Experts of a small language model.
Experts: 48 experts in each of 11 layers, 96 SwiGLU neurons an expert, 2 picks a token, a softmax router.
Training: a variant of SOAP for the experts, 10612 steps.
Below are experts of layer 4 (counted from 0) of a mixture-of-experts language model. Rows are named router (the router's row for the expert), gate (a neuron's input weights, with its number), up (a neuron's input weights, with its number) and show model dimensions 0-95. Each number is 500 + 40 x the weight over its row's rms, rounded and kept within 0 to 999. Numbers have three digits each.
After each expert's rows: "mostly gets" lists some tokens that are sent to it at least half of the time. This comes from a sample of Wikipedia text that the model never trained on.

# expert 24
router:516487459511413590514487587541476559498519474502465543514558496470496446483493566457529515499477433453577504462543498588521541485510546517540571545500523560454453530531519516454506488480503509520504490455459618432474523495475466505493499536426547565468528481449543508532458497530504544511
gate0:491511491410551485513512463451485522493533517513485518475503466528533487579546546449479546518496513478522509550495505510436488512429500472514505477542488558585534525476559603445559520510518496536482457547410555588485489524501460531523555553437404521482473534501559523453476454539449519474
up0:506453504436542505472521495525489472501479498637465471478444463542506512478544510475504518525489438562534432463563521489531452474521536506517511471510456551496468561428586476457514512487499527528438523429479511456447483505560518553530482561448469484487465513503460551536551504503442612533
gate1:516430503450509521496460542485543539499526497524535506553440553527421485417517528486444552573530463526526531533547477508433462511532591453491537468528548485544508479457500651471487506512484549473547571476446535519479501525500453467465468503542471475456499525527533550520554474455506529472
up1:490462596532507526479479541423531508440486492489500516602515479472527416513474467461556530508544477478532499457493537472507494534492539447493470570474379492548490466520524485482477481520579485502502544539490465544495400531533502438532530487542519452479548466541478571542455538474478570477
gate2:541471583524503503481528468451541540482521575510469491472521424576491441524428504553595478541483451506543513511487522478519422530525511439485528463512529543444555457454516494437416496437464482462502526456418453458547536501441440495481462501482504479449476559487497507523496488540520464558
up2:555462447547423511474512499509458515427483474497451565526538432536507481485548449535420481522475528460511503547567500483522556420457476423537515539516440522512498461449517512510492468469556439540500499538447535498439538485544513576440496544522517562534479524512435548502562459496549555510
gate3:504536588514497571557523451471501503481475446474489493526524496503352510530420538517607511523431501496462476506523469599542477558510557499500488538552492528516498443477491524459523488504515525500462486552485574505567495455480526530502454481448526544518535454429482510508479456557526530501
up3:491460449458457517515552580523478539470542481549561519512447421490541484529513453489547473471540504458535483440523538479494433487466497496447488483422556532460476519531517521501520449460564515505628473460545502495479599487473519486491516552476505520524458505445407483454502426526500468453
gate4:475515524517532509472572543521506468550473515436590474469609474521529537535504511495513493578561514524505543505510488543469526505489471424523505507538523544376497612482470513515543487451508460558487431532488491530512517549545470465532482450505441431527485435492498513537455478478464558495
up4:501519529494592438438497467478423509449536545572510483549521528454530543435492534449543563514505515483541490505467462460502520534528549604515511488469538485514487476465483495497442491537510499475459470495467520539496446569457509598509481540580509557540466552557516460561454524464557451535
mostly gets: " early", " years", " United States", " life", " August", " Japan"

# expert 1
router:510497501466443411519450439574463508528495516587508570505472492518572558511478510497464478578468470463455448576532509508499541534476448549475521537498558505493531501514493481518559528457539546461458539514468520573536470556534489432441504495479473499567489548448500440428438540496554510487
gate4:522548502432419553504529502424547454514504446462466455463517520504447521538474533458517525544469525449592611468489449507499532554500524526468542465501488529542512515500579504502518480577472517568503535443476520553534499437508457484438563435516439439541466517488507526475472459497465498464
up4:490523607544545494516520496517603480432427500514498522528501490476532571503555494512503542525511526607484519475582479521537500539468534518527439435451472453463473447519431528412444543465501441470513504520459481502534488509545440554490499511508477468468492466483526443531584532519497466524
gate5:575491481463481497481544461461523421476536428519540504547479540499467470493525484464569561510453504526544592480570454468500525492526490495493435495466497469496504533517518518488489497528475463586489584432541521428497528504517519534467518445519543580482519418515482513407554479559535568470
up5:477505430468502452540483438602454481534463542480435534499481489465517473541474482522488470486595532569471521492457483515460473545572483530530494441577512486540480386529497451539472547493545460597522510481540482413568533502522552501505501475507527497479488517506494496508559458481523465563
gate6:495452442501505464577517502493567455499462495500505428506499567493464482455461531559481578475464448448518518474427570542579445458446448477433545526448486426513449527517558492485473564508551461464528491490469487488516514508510506539490451494494429549524523552513481557531566492467484420488
up6:556518523498442534427438560428546480500479506487546506534484460469485479486538516431500456499596494417490513425572489481527504471484567475513430518434483452538465410489495566508453497498504543464483559564509456475507489489494453500489570471480554465528547522562495517509476498485574450472
gate7:517394480516418478496543544495543528461535480458509489429450512470486500463466449505483571523504513483519569437515503481511520571498502487487499490456465463477464449575599538471486547511487497461580456491530532482452451480490485484537468500565549439547553452482515563490428516570483435498
up7:591432513461501498526557547483530494488485448525439522591460490486543525542535522613470471547435490511497527577512482591545438522511511525540507462536509477483493499497497478471480475559512529456519516475481478469485527466421505520431470502520541489531554480497527498514411506419411534537
gate8:496508436452492535512609602513525505486555538483486505491437421532443466507428487480535480469544566485503485477512436422526508518561477484522576470482526527481467519456521514535512508529560500492467489521542511433503560524537499507450469464568476512477496453500508607456572435508474501524
up8:434470402448505497460557512523493520508557555540496549551508532478552460491449503511472497475535473493491465533418467446454498584549499512413486505473525455500435442590430560449526503433506522573580523474485551483483518491468492522553515485526476444468526462480495461471469510501526552487
mostly gets: " and P", " and M", " and D", " and N", " and L", " on "

# expert 18
router:508494503461444414518446441578467510531496523583515568498483492517569558511477503497468477580467463465457453582536506509497539539478452551476517537496558507489527497522495487514556533458543542459455542510466523568531471554530492440439505492478470509566490547441491441421435540497550516481
gate4:482459487451448473475589529438487483427563513503472516543529480568487435491536465560546482463480504481507533551444521588568479499499579545541444518476482502562473489442481542507481506526456445513577505555505553588529494518488469524495552583506498498543488460490435501475503480469473567481
up4:484457471532580491517476489485464513484519580425554536485569529533517443414513518471480535526526556548508517580534550499504552544466478474508555466501538472477464506493482430456570462531543523500484507516413467466542483477514450480536522496506396392498546530513489462512502496509458495580
gate5:466530518514537563496489516527596488516513532417523430419607480517454558483520485485513497453530472516565500490465481478510491471476549522472538487427492445528539549531410470529491537543492519518466500523468566547496447440517599510533527426497513477482574493554467508466527471542547477493
up5:541555442460534517559478576525515497408528561551479464519455470512490488521379446470520500498486478501523535513476556490472534502515477552465466488495498419497484507512532491512535485526461523430579523492434501399589536483471475462455435487499497502538440572518534493506477521537474430502
gate6:513586471490488545440513446470502481482527500520502507466492514502472424454452484593459482520519533502509518481505498486559502464517536526509557437489518444488457448457476490492523453506448465533467596521555483400513471494495458445541556527463523498521445431479513470505492450496640485572
up6:430523512411421455533579455486476494488545574478516533487509524509485503534494543499501557539491459562489531497588526490507401494469506429478491490541493508510408497481548516514457498438527549439533435468491479454447526576521546484448507525539484529488446559489473551539573471506523509482
gate7:477545491487476489550556514431527532488482508445516506529470550498505490425462444523488518426506436493581496466527544563529499477499523572461509475440527477509507496558496430506481432498538433475475439531458450495497523444554534484471551495525476462537560474440567488427506411546433457466
up7:489494416501555488488486473476495562471526473518527554497441469485485451470564529501449545480516520489511490374502540491457592521499495489462596509461496466496494520546430490509430479417545481530434468538506482473491552549519532506527416533450508524483554506448519498475573514543526443553
gate8:521427553418519542478556480481489474466467485479543508585511552498455424527531482449489533464471479466528549532486383539465423505453542561461502521491475509449513483524485471447556545509563520501448542481529451486472475488538460449544440451477483485562459453488422525494464466506505504447
up8:492480517479518535424481492461547484482450508502503389498531480478511421546529445505482523526582468455485522474526461511510497383507475499512534566500479473439491459522467543419538491514501527509437417543507459473485511553513415453562459474493563466517518520447491560507491576533461497467
mostly gets: " g", ", G", ", E", " are", ", S", " was"

# expert 45
router:478513547441394465527473485556461508517565516550477566538466502469575494502495461455466488574499426456503447577541549489507461550547501556467510526503558473514516516540512495498571520453531563457393523473469492508521501547538493455450502453509472510499516514498524448394454523519517492498
gate0:553520534505547459458479489460500475526452502499499472493402472416523543531501447578491458477425464489614520490488486551462440540498464446496491463541503490478435507458452570441433464505476506510499518507545499490539444430484534503503570469475476432468532476588485515452498457465455479492
up0:479417479495532533528471477442531476487497476531497438473530490497474544484488424462455548460480481473507548494497542447481607537571490532551407524462462412505545454472520551555499497509500442566530495541471524479442542454542457488433516557567459529542510522543551513467516458529512449494
gate1:509522465521512498510501477489570492518535478478480532471556544483514458444454509482472541445408455543505511526588504492490508439553528424480473451566440471568531498525458535491421503499469518613541537476435507586543539471499456504512504468481526513510475431530511477479410456481501541550
up1:430452440428471521516490538498504483453480591514450520520450446528443563496537453482483571546494466455494550500505492556507485536458452469516539622499504479494441517494585452488488488535530517538532504466468522474540452573494528488488519552499387484538527497500552512531535467518537438492
gate2:522552568497519553477568438482559512466531496516532454539487444534441449567481472529530569506444443549538486401506544517450476511547510498540477498462481528490485486480508470472477522456402470472477554533500499488574477410535438496508558504528511519454485428582503470509430502530500517482
up2:545484480519431498437457514484532540443464478467449560542490403456504532445527457473538510512560456512487464494445577468425481532566494508513477490483452552492573500468521447471476528504507495531416495486488482485439518484458497435524439544528455534497460501513596459506415494508448522443
gate3:477442523482509514547547562464484552470476528463437510473512544528530451477407559492499517479580589516536577533468571518579505528487512418502514474595545482610561518492551533463560481515515489481448504480542503440485535483542502537518502495481514522520543510457518505477446455484488533518
up3:456519516461499497515523532516583459513486444488519464550521426465562461579515462494528444470586452528519535538447533527538533445603514483540534514479501545517551454446562492482549410481582483491461449552568483472456490502532496518553520452538490496459538495471569468539484503523477505505
gate4:503537488445433576483541553502485464510520553510556500520469530474550459447463502546529559495520489618572472494518506514495444431533578510525503486541476422450467538485562480485526518508511454479576523476438456542453466483477552482509479551522441478426515486453484433493482513516419492506
up4:592564513585549443525498542473523469433461446553469477475531499570531469497493540512515473508545567494533543509518504504468586498430442550476441462446544551518556497468492453441512516519430489418486538465545496526520492475484489537484481532547536468519480459505509500511431465535408489466
mostly gets: " MP", " USA", "L |", "SA", "TA", " JP"

# expert 2
router:505501509460449438514450444566463500527505515583519561496483494515565558503480506496463485576455472478467443588545529498497535541482449560480524530495553500492534490510490479520572514453515544453455558522465515574539482557540480440440499494485456500566496549450473442413425539484539508504
gate0:516549503424486473495476442518547549492480579465422470511518514559501509514503472518483551556482475406553497541480473515511498450469554550491506473519470499535537549480540437532464502543544501459396499457541484475555594529563482463510427454518493517457495460534418560477510499492468492567
up0:503507555478471477534443527508430560444504511483528502545523545508554485483442473589526488564477463505568519484493470557392439495470499453413515558550449435460548485550522506489450526524544572473489520516514536533464481516473532568457560543473483451535475504485487447480513430548519500480
gate1:520530421488497489432565585537495513470546499486526450489503564448457467485467516514478558452576514438537541464429455449497530560544477504447524492496522531522550558457543552544500444448514524562511532531502470461507503477458526572497407524474457493486551540470520529486527480474583481550
up1:527472513473464476479441502541461511535493429503500475579464525519484517471571519509460435445532474461525424478499491540478407476534478500500509503455523547467469455542519468501503506479568580579525435493528493460580480408432548471467519510512499399557468412495476482526501519543500502507
gate2:515466486510406546499540545444542480548542461560534546451520514507485527515500536559500455531533474557560490500456480482531447481517441476505552497425473394581489472477412526535495432595512505406540547548486500490512521498507520508487511520538472543521459493476462543464556458481461520502
up2:476527546455517529518571521496477392534441500508499450558451494488549496524507551548479441418508538456512544515442440435526604485459470487500492450457458488435500535492481559515418510451458467502541502475540540472521496498481587496497573550527431510515489493497505487549576506485516515490
gate3:523577488431500511553608482503546519463463463448510507556519514564494529517435529529510443561456531538482519451491424430436546488463529512467490433499497503471472504563485489563549555542479494440468489541473540482551522454507483500430520468491501400533488441467521498519494425537498509531
up3:501586417505498528531501521559531502547469413500546482564439547499498552490507507518463485440537485526501543421511545494428550509553500530464495508531459421495468531524513373556512462469476481484531524514535550473484551500435442485481548526549540466494546551510514487450497504515578532508
gate4:424535556558477451452518554432546467479479531488555542455444457511518437441474544518510528501468527430491555449467538525512524461494517531515436502566456411513543497496496427410472539514493536508481491496528499421539492433544414472510458486502510518503441488511476513509487438467520469435
up4:624444468461485429546500547516481473570469572533585510439505461514501457477506516470466484494562420587498501449573547504507484551488447424480520474542423495532520472533482450494552484540535467529441500505475494507472510485475491486478573495476545551450466525467537496541506504551491486473
mostly gets: " pass", " st", " the p", " pl", " br", " the f"

# expert 11
router:461487476472510522562487486481506458491476500540457518542499487497423496506463473531482495468493443563467514509500507527536518497497519479572510445522408511589448509491470512561553559527460494502547535551521498427534465488582489529492506532478467483456566526463544504566584498391405534567
gate0:388480490463544536501551515483482505485455508446486496505490460480532507505423483494466524497577495539534485544489517514537480523591476494481464602484475483484493526526439458541477492476509521458460466530527474447531523541528545499525444558581434428491574398462496508578499515458543531452
up0:481455474487507484494529534527505556451533470479490566512437521469535506513495531542553466463551502432567456479418447519534551459485458569517461469481489487520507501490564475433471562477481482447582489577516554511497540520567497497571453542453502487560466516462499495493389527494482431554
gate1:513492502481544563463486497528562512511515532483603486495532518473500508550464429521549505555484509494505491520483518569453485497454505505514556426456492517549490540477544515457495521472483556495436361514523547562561470477556491548462439548522514424466490498531545495531585469458478431523
up1:582529532457520534520523500507441521450533533493541454532455444503462457410529494540548470582501494420500528495492484469500484433477512506538552474485565539522537454498507574481488532436542500471473485544404473478527448514482480514516491504515590457514407472542530521514410525489481494429
gate2:426467520454513524555546505425486469392544507602523499530545492557409460514517531560539571516513492499570546488465450567514524459563508476481500482455491528589446488430529537469509517521457485526568534529490523468508469496479453503440472533435493506501486534546528508518517488470461488532
up2:493465404483429449489542459528529522489518554519436529546490535473468452475523521588479519445516496507585467574546472529511519510491449539505457461415466516489523466525482478511465471530553524519509454453538491551485521483491527470531415542571399555587579488487481507495476501513510474500
gate3:505449425514456516473455491445483478513535499409591511430506480452476502462433440475482514511492504546517531524420420483527491535540468564529525472533407494501508548524538441500475522537500450510498566533456527465513440559515497550521515479515490437454546481537547503561522531443433541532
up3:446544533387466503519439471427566545542500460476552487524518468462530464516541464528535596523521522494508445538506623439518504503465470473499477531474448543523539424486496456493457473488493509552469534538422453498494476504501457519489491530534549516530458485490438454504446487464489419494
gate4:490503461470518567537519546489486504505495563529462470546463550482456494496530521534516497489439478560483476483590476594492496447470546413476503505490516477416488504498528587564533551485448511465524437507418498508482491485535546489494465462552475506517446459451575495454595435463444493494
up4:486507501515482481544457540533461564485488447555560517416596577486424462568440511538522570446526512501538483486558556475533464456510452447510524409541564467527499513485544462506521535482485493521494524544523548558542537450467454521482452497463420469500463530447522536518494541460487487497
mostly gets: "iring", "ashed", "arant", " put", " laid", "fl"

# expert 36
router:436506515436540542549523541523437479548485409498540428560477457601522516459432462517523470465522460461476513455548555534452471552553442455476464478469490500520426470436517482466490456421423528526502539511476538475488471507504465521533536505487500441489508486478543483499500520477534405466
gate0:520490450477520477442517539478546499467497491456534439445509492558537443435464476487499489459515505552497553563566541499516514443598543518406419424496486514485488425453509507492499500508424447509589512472490557447529540472519416527484495438491538474525496584526497499483474497478497479538
up0:558453428487525510528534456564548539467466452554562545465488511573534523566470565457492444474426509481476553442491455440510488504504512507524492466451521553499495556550514541486520481474483519517591553509435514538508446382482544516514494452471517411541484517545528501476520475521480497465
gate1:505479500540502507512609506537548475493562517489578425493446586536506529538529556559537508546427494491481519418471490529486566457503499399491487479558470486514533528458502511426443482426502523465510540473498584561480483485493549558526538531510542477467481515514530506471550485500542483559
up1:480466490454477555515526505472530532490487472437545410508456529519532431487476550510492548527551446483423499498498439497474464485520519361517527537416505493472465442477543520502505536506505537519593516580501556467524475410436469558486506487443518457509443523525532502467491515516538462480
gate2:521479415455552494493539481535404494480477488574504488446489482512488496482558551516525429504528544529524564546476474537473560573511533520453468550425528480489463503553536489508483543566495531536596514442517470460537551501535501495580498405547467468486494571529494532478439531477481502472
up2:481506519590520486506494464456420512499547523475463615435514570479569478523537549482515496505622474414473434490578473492488492537533478587504438508509505430503480467528485518521570514472560480496471496499504494523548460477458526463482464469547488507494563508448475457501532521445496495493
gate3:464544528477536498536515544458507512492533450498481508499389513575450549569492548567587507513483535530488566440479502454450445529520468511486547465491440496474506467517424585530484497519510473543516545562510541471598578468500469453492458450522498421475500501496498486492422484520504526486
up3:497560484497579511536568506501445457492448567517477418540503463494555451471481474462507443512529498522460540485486433532450497506497528563414536550494476499494530527464526479414464519488476438522488460518510470563537516497497533539433439515490402455558500490534524408478489457564501551476
gate4:500493509485584502497469492519468483514494507499507497605529518442544499493406528523524500483572488507559539481492510502394537523482491523611450468469543517483426457500509431525436459522424468391466496499522481460564546482474486500523578507518500489503540492477499562508499449531486566494
up4:517496468456498489493446467528510440536445500473461507475535465449464566530541471461531469519504502448603553466534505539529419534524524549607358460536450554518502508490549465512576519512469497518505474453464526535416447499496526497520469507467471504493500493536537541466494523440515539531
mostly gets: "ruce", " right", " build", "alls", "ired", "ort"

# expert 37
router:501469519454411426488467467545485482507485558564490556522475496542536561501454535480459484567505449467475430557541513493514501581534469533455522507479482511469550504514488452522530556464547553447472525458449528581540463545513437429473495472487450507573485536450517453427444523478546499513
gate0:504524526393517530462615485490490536461562495416495505504529466521492540464549523521537530524432461500450531549456499461526475493459491461446489531519565530449516526552482542513474538511503451532517448500533456519471511486556473463524538505537578515488475493588591484429468422502520457460
up0:486551490482493503528527502486520512467567504445390544504525460457525425500509506494518535425497488436473536526541491537521495493495460469482512472431512470493569458474517522465533473493488516563493435486496502460480513624490500460584543563517547502438514427543479484489553505537449617492
gate1:525542472475492446569473544533503503391541473438506463503474510526514505548511488591486575506472457518523451468434555469518501492507483568530493485527424528500463552489515495480549467563479508498504462572508469550542466487473493396577523492559489522512513430427469442491512431500516454530
up1:514547476502504510543536464514489463520442532494464479552541456398513469449514478461479569563506490566469497544444500593514505511468479465450478489458497510477518565490512574518464501512555490520535546479542457502513555465604475544513472544476581521478496440517534530471437399499460563495
gate2:525500464465485563538512531453561520399517429481468554476529461436459456500550439516445498457522471554514493438471568480557464511530514519520508501567469601487410552513452465515473496533517490507526483453491450506551424521568493453461510588459552480472495498509533536489533477532493515497
up2:492446453523521537516577491618443492440482500559480411447511517515529471521534488531482458557526453491461540490478435479495502505447456509452594514501548544455528472464528425508554508574406446524511487496544512492531467448531528518515523494474490466490549542455451513499516484530492501413
gate3:464533445478512544481498527536532533440465569450520518586444559595535496466458525507408488473476433506558393503513514471539478523453519472433470503499492518458521510497541414537463546527498470445538490516473479498537534536524569469490478480530486454551525413518483481498555484499462477446
up3:467543486535464462467483525554510480478549443501525445400528560492517533452490473520513516501527500465507492502428556512459512459527548427567514412459524464529418469609478520474530547547586514486508409554483503526509548466536493568555526475450505511465530514487512523493446488464470491469
gate4:492440463511448549532530491498524479472483403498509461547436494495461499406462515549574557476497446502512510498522477438448567581447542490467552523491500445497394474540475444529489579477556504477524476488512494481505537442449480486453463453526506574496533518549497535480549442523503454506
up4:511574484547498462537472472516472484524604536517561477527529539491476491496481483574474489508612507559519426517509406484453511474489553548468441559484557485523495465523529495598507469447527474517473473468519535519441533479486503533452497517401449550488493458510442470524510460548494459540
mostly gets: " music", " Association", " teams", "ments", " areas", " services"

# expert 28
router:518496501464442419516444444577462515530498520587516564496475491516573559512477502490466480579468470468457454577531511510501539537484451553475521532491562507495529498519495486514558527452537544460455546516467523574539464554532495439440507494480474508567493550443496440426435539498552510486
gate4:520519476535487491535549440505475551520565495559429508525528505438505480499530453522499516479513494537489466514486515532507488506487567447516487481407441571531509519530514519518476455519521411493485505449500509540412580379551432510589476468509546517459469492517536498534543395474500477501
up4:503455503547536483516452508510491530433511476454553487486464448494509482539484422468444500408538503509505489543502452580447457506567502426463506503462408465536516486503533472496504490494480422485512424554492506447495465489549544502537455488561617507504527545465558551579527512464480529479
gate5:532536541529406478507480487466519524494457525519512457551554578525521533562516529514508503555553570421581548452502487480478468417521511502454508499485434552517503463523529516481463555532529491484464522507507570581605468515471524471570544479465511460513435471526436565485489488530544498491
up5:553511459512565597463500549523441518492479445453559453484476448466528538507537513497487531575475502475541493531514551525466502479576527552496501532435484461512565557542505505455456467505571490483477407557488574492548462445453537500528513493488486468526493516474467478503479522560599574463
gate6:521504519513510503520521546426528511477568450474508450454555535530532513491467590529492498475537446485523486500471417442519401421513531563439546478441540495483446567492512451473528505512478414519491513543496467504547567490504485499503472425572504490551484419514510538447478472494447441489
up6:502556472513416547488520485504433453504496615519473480468512537526412518539526529483491496578507462543519499589498489478534502556526539490549496517528504460507558526568504468521562514518506545493530434559474505467550522480442463410490445490521527515503542497487589530534474549468452445438
gate7:486532493510498480526567474485493492494452457465459463473561467500494514509451556516512561461507525504560420521481520575539479464526462475462437531533534538509497592578480460400518521569473499456505457574500488532442501493411535480541424460532536454428478459470450456500468447498502490514
up7:479606498515416495482494538542465458490510472452427432522595515495512552494554508498442563494441497542436391465556464497478483513536484543544464444512502492401532454508462487520468539529572507453474526530462486500476515538503482462521485557553539481467458513448464501480500492450464483493
gate8:508501504512578530460540479497446439453509527482479503553508518418529489505473486445540468540456436404583530526414473511538532513498511484512415501435547525517539602493504486524503471578468575527506544453476542519450517472467510499534476570553514513525475515503546537544517470441489526447
up8:527519487529486410489510585474527506459478562474450455510448473419491483455457538502492525493547462493590535467473418458533566538422533425534538566488514456444563498533498544499530556461501526479478521594506488515448545475525497532501483523512563538445506483488543468507506562449521523511
mostly gets: ", W", ", V", " in M", " von", " in V", " in T"

# expert 16
router:489488523435404481477461467541468428535470575561479546576510498539566562441491505518541493567470448482511424588530470488529473504515451544490490544485507501495562512537473486511570569495550528510554493455462511534550452508499527438486476489495467472567531513461527442455444527442506509487
gate0:531529481481469555470431539512477438456449553446514491544526486546506489424510499534554593455521546492527528517471504467519453465545496482444479540550484437560564486477492495527521466557503492573570435434504528430512470533436525527497486495555437527549463474522434486529460569446520480497
up0:468470541505535443530526483472517520505433465488504473444473526492510447570465534481506464473502431520424531557472544500449469589444508479459575555552504542563452557507482561515422523471489467445437540611490475508472513459524442504558542528551487498494490508520445554461504517486467506536
gate1:514557540499403577524556476486500489503491477506522562499523512464551548484461423487484518492478471561557490492391553506473543513544464494453455506498444484476520540420495502410530524545529576549586500454530496501535520477468604499488502505554430520517492452462522518530527491494487506547
up1:434520512491457529512505520414530537464505469491590532505460467460527529420518478534615576462525478474526406548512479483536546521426501539526505433475481511512539474523480595477557534467458549539519434482518531443507475432522523514501499461474452510495523457510549504462473515487425502493
gate2:506524506509485548474492543476545531469449553469515477484509474475464490500497452515673487498526484460556502560541445451437555476501482545521517553497479457524502525459546444468480513521597494543479519461439501444554455509510496565506521461497446434498524483549474532524545480496407455505
up2:469463567448512546553436495495458523615558465468481475423496514555461452469456542594429503486445492488472555480410519424516508478470529458519529449523580536496500496476457524493552488501516446512494464536512455512514518448422467496549507448479509528512508513501570482439461519522512482506
gate3:518543536495531533489537528455525522478541500530507500598488540451508440479555494543555569456489490629527528441435604509468509534503524545474472488477464512552431459473503453485561491530520505559467499514483522457489443443461467429540526491509438503451501504521505483491587519525497507432
up3:493484563570477454486538477510464500560504549516503562525500589451523513466557454477496577521538489485536487528533496541546471547396473533458532510521491473431478479530449543498535534541473606517519508465501422475516513517440506457543475511543526557533515483482506412465539557528469515423
gate4:525481491501489496505510505493522456526437444501473513560464540567457544454551531486526447516506499511518462433411497406514507558474539503484429475537500479479521542558470444506451500578520512503522496496548489435478416405455499515538511509551549555525461480571481446420554536529446497481
up4:501553526534466569511526482438486488577483440468422467588473521469561511446493495460530522494514466447541491519526474465522431457533468477582508568493585479496447433517560461507447536490454521479439481572517471532501456520417495539564432501433487554508460491494508515493463502505508497486
mostly gets: "oud", "kins", " Jud", "azz", " judge", "owski"

# expert 9
router:523501444537464495545611490492536544504528494518536486533465451518495449508565469446448486537546591525508462490431492566483505440497479508550431443487557456564554532544543549528478520527508501550500498460508441448442464493478528538504454448539507493417547481455512573528468515487567492503
gate0:462465457566442486523475489557446447540440457461587503473398515405489463444465491496515506512520448463468451572479487463500486540474422468531516464460526540422430487502519481485489495506537515497485419513513548553495483539484457487518555491484518539507538527467460515491532482433535523408
up0:464458451489556395495454454491481471587510560480541456479541506548541516527545528530445547512528514502519514573491504532510503537502490542486482508510540532539554512471425505522498507488497518494468440472441447439576467451553456423553501448489405471482521461510488531505590525447498550460
gate1:522527539467469493594512504487399557470532494491441552484496548534507555465465542480515494445475474562491523461433502482508539532515514487501450466606568501446511492489484594420495497521536470506446474446401478520473483445504563509481470522451491544477485458498467526478494561498571457495
up1:486510450514476527535551530521431490536615511515488513444516513468504573503480474405477513550492564564450458425518536477546494441520507405505421458513502523444551549479518478524489530511456456409495480509516528458463459465430535488483514527519467467484498499555497481470478540436466437520
gate2:505504499514494489512450485534534435485525476472445554522434532433518533534497524548570552460572577553481556461441527529527525523516515516568574561519572475503477477507553460453492583539581575535500476489554459489475468527526476511509413510475506500479469514480472541507506413473548500536
up2:496551531479478468512495433383554445491467501524459555466504475550472474532542513485466474547463460452451485487536443422540490577510445430535471523489487457510433486504492555515522501556484447478587490495541534437456545524474517475435482528523465534491514410533447487526510500427451517511
gate3:479523518465491544549533447489593522441453482452448537468511517464594502564538531460452499527476513586501426506466478493540576469518466468513467539460449471559465537524548478453478547530491500499519450510446555460509511540471508527468451545568465514562498539545501534509425505446492506422
up3:497527534488490517628498505482475563500497514487507515470483473552557498562504470517501506465553478478509496537517548460406518540451530486556558478534446557477559526509519484468508450459495484534498462470519563517512491549479577469505439538518561465542531545411582577481453458534431489543
gate4:489478492496448504460535486465594420427502510529509508502501494449465558534466442433492464494495507570484572564536577522513516489492478508587483503504520455488537472454474467505569505517447558455539466448503517552490518528462510509490461559455512460439412464494583564554475498495522479437
up4:455556478414509502534456477530511512503490487507477457470527528468499473400547545511487472451493500425495499465525545436481541494485464530545480623523455453491573494498453547563472485570436482509546565430501557532488540529519518428535540435433502536528539536507507512463477503517449489477
mostly gets: ".", ").", "s.", "\".", "er.", "es."

# expert 34
router:538492414528513443473493483390488481449523545484487553545537503489475498516517497466495476483512474445501467485560505436443480506472489556525420452544384553508570457527525525532532413498535542554524523503459545512485469548556426549484450486489476450524497511552456506526499519457447493553
gate0:530494402503550473503490472507507471493475573436461545542556478485505537479503522587500521460521497520517472491507499501500580498493459495505486515573432539522539520582508496416430477446556553492475536534506379514498596499527498529522516505470538497452508460422520585504519482478503498556
up0:488432457464523522423486497521523475557509512529546483509506532523454514516465505531455496554464462532519562449490436495484500465504512546462599556489499496513420491477502603483448553490501504490454567497533490467545512520434459584481543585539441526485533546584524517490475540452561463471
gate1:501523544467512542460498494446372546564549494485447579491576548518516484484522530553498535466517499477526548523539516471473540481453475509562515449515482479511515425441465472494444541457489498510487440499521519458454478540370471536485498535469462452483515445498435503479527429502476535561
up1:471555503536535522525452573570528500500507428575481471499498508517499536549407489472578490502580485523575581469560494440496449541453481516536524516471503502479508469503476505517519489565457492446528539504461491438440442491531511565558502505486570438498540445499510461514472464550518588491
gate2:513422419487497491531528524448507534456545453484446467478535465517448514560490469461528519499484445441572480499479506522458497501474445497507545504473438485554525515437528574451507470528552487558424572427450447565483587562478505496459461491531507493476487552544525545474482512529549494574
up2:449423517518505496453529493585529540538531504436514470505462456465541457456524511566431467503485531512520505519486469497475474499538493482476452531589507496450428511404555524504604563497543492550534485537534537476523497508339525506508483498517476455454513528525491460528482503479497530478
gate3:448515499502489551482517485453508500538542471477489503537506582562518539463459478444491520452553489529592476458488465488448525557505448472527547511532529503574428447538580486500513462547514517544408556533476545475449478518384532500545533500435509416478529482538538487493450511460522507485
up3:506442546511523491509517467445491504570543504534569515484474529511512510537492443449543531397428496547470509508525410487462448520515523533503558430519534466515515601454502499480401490524498503435564517524477519521520451560483478569438463457521491474522541528570459516526436528498527457487
gate4:485494488494541470512488459445572562446525505449419524546442466446485477406477508482481492463510482464498550543541436494573498470527566451529438503495538536492518436514468533508503565527472463433465455504532491538520535457537508512490509479374497435532467514463450465522464507547484580482
up4:507498500454503514512489494514474526501512511517512475520526444435479524520508473460493490475460491498534474502481457440501473523547499468472484490472480509521554525508518494511487516454513568425517515447547417464582541494576513537516461452614569435426572482471454605584590474437491524516
mostly gets: "ative", "ular", "ious", "ical", "ional", "ful"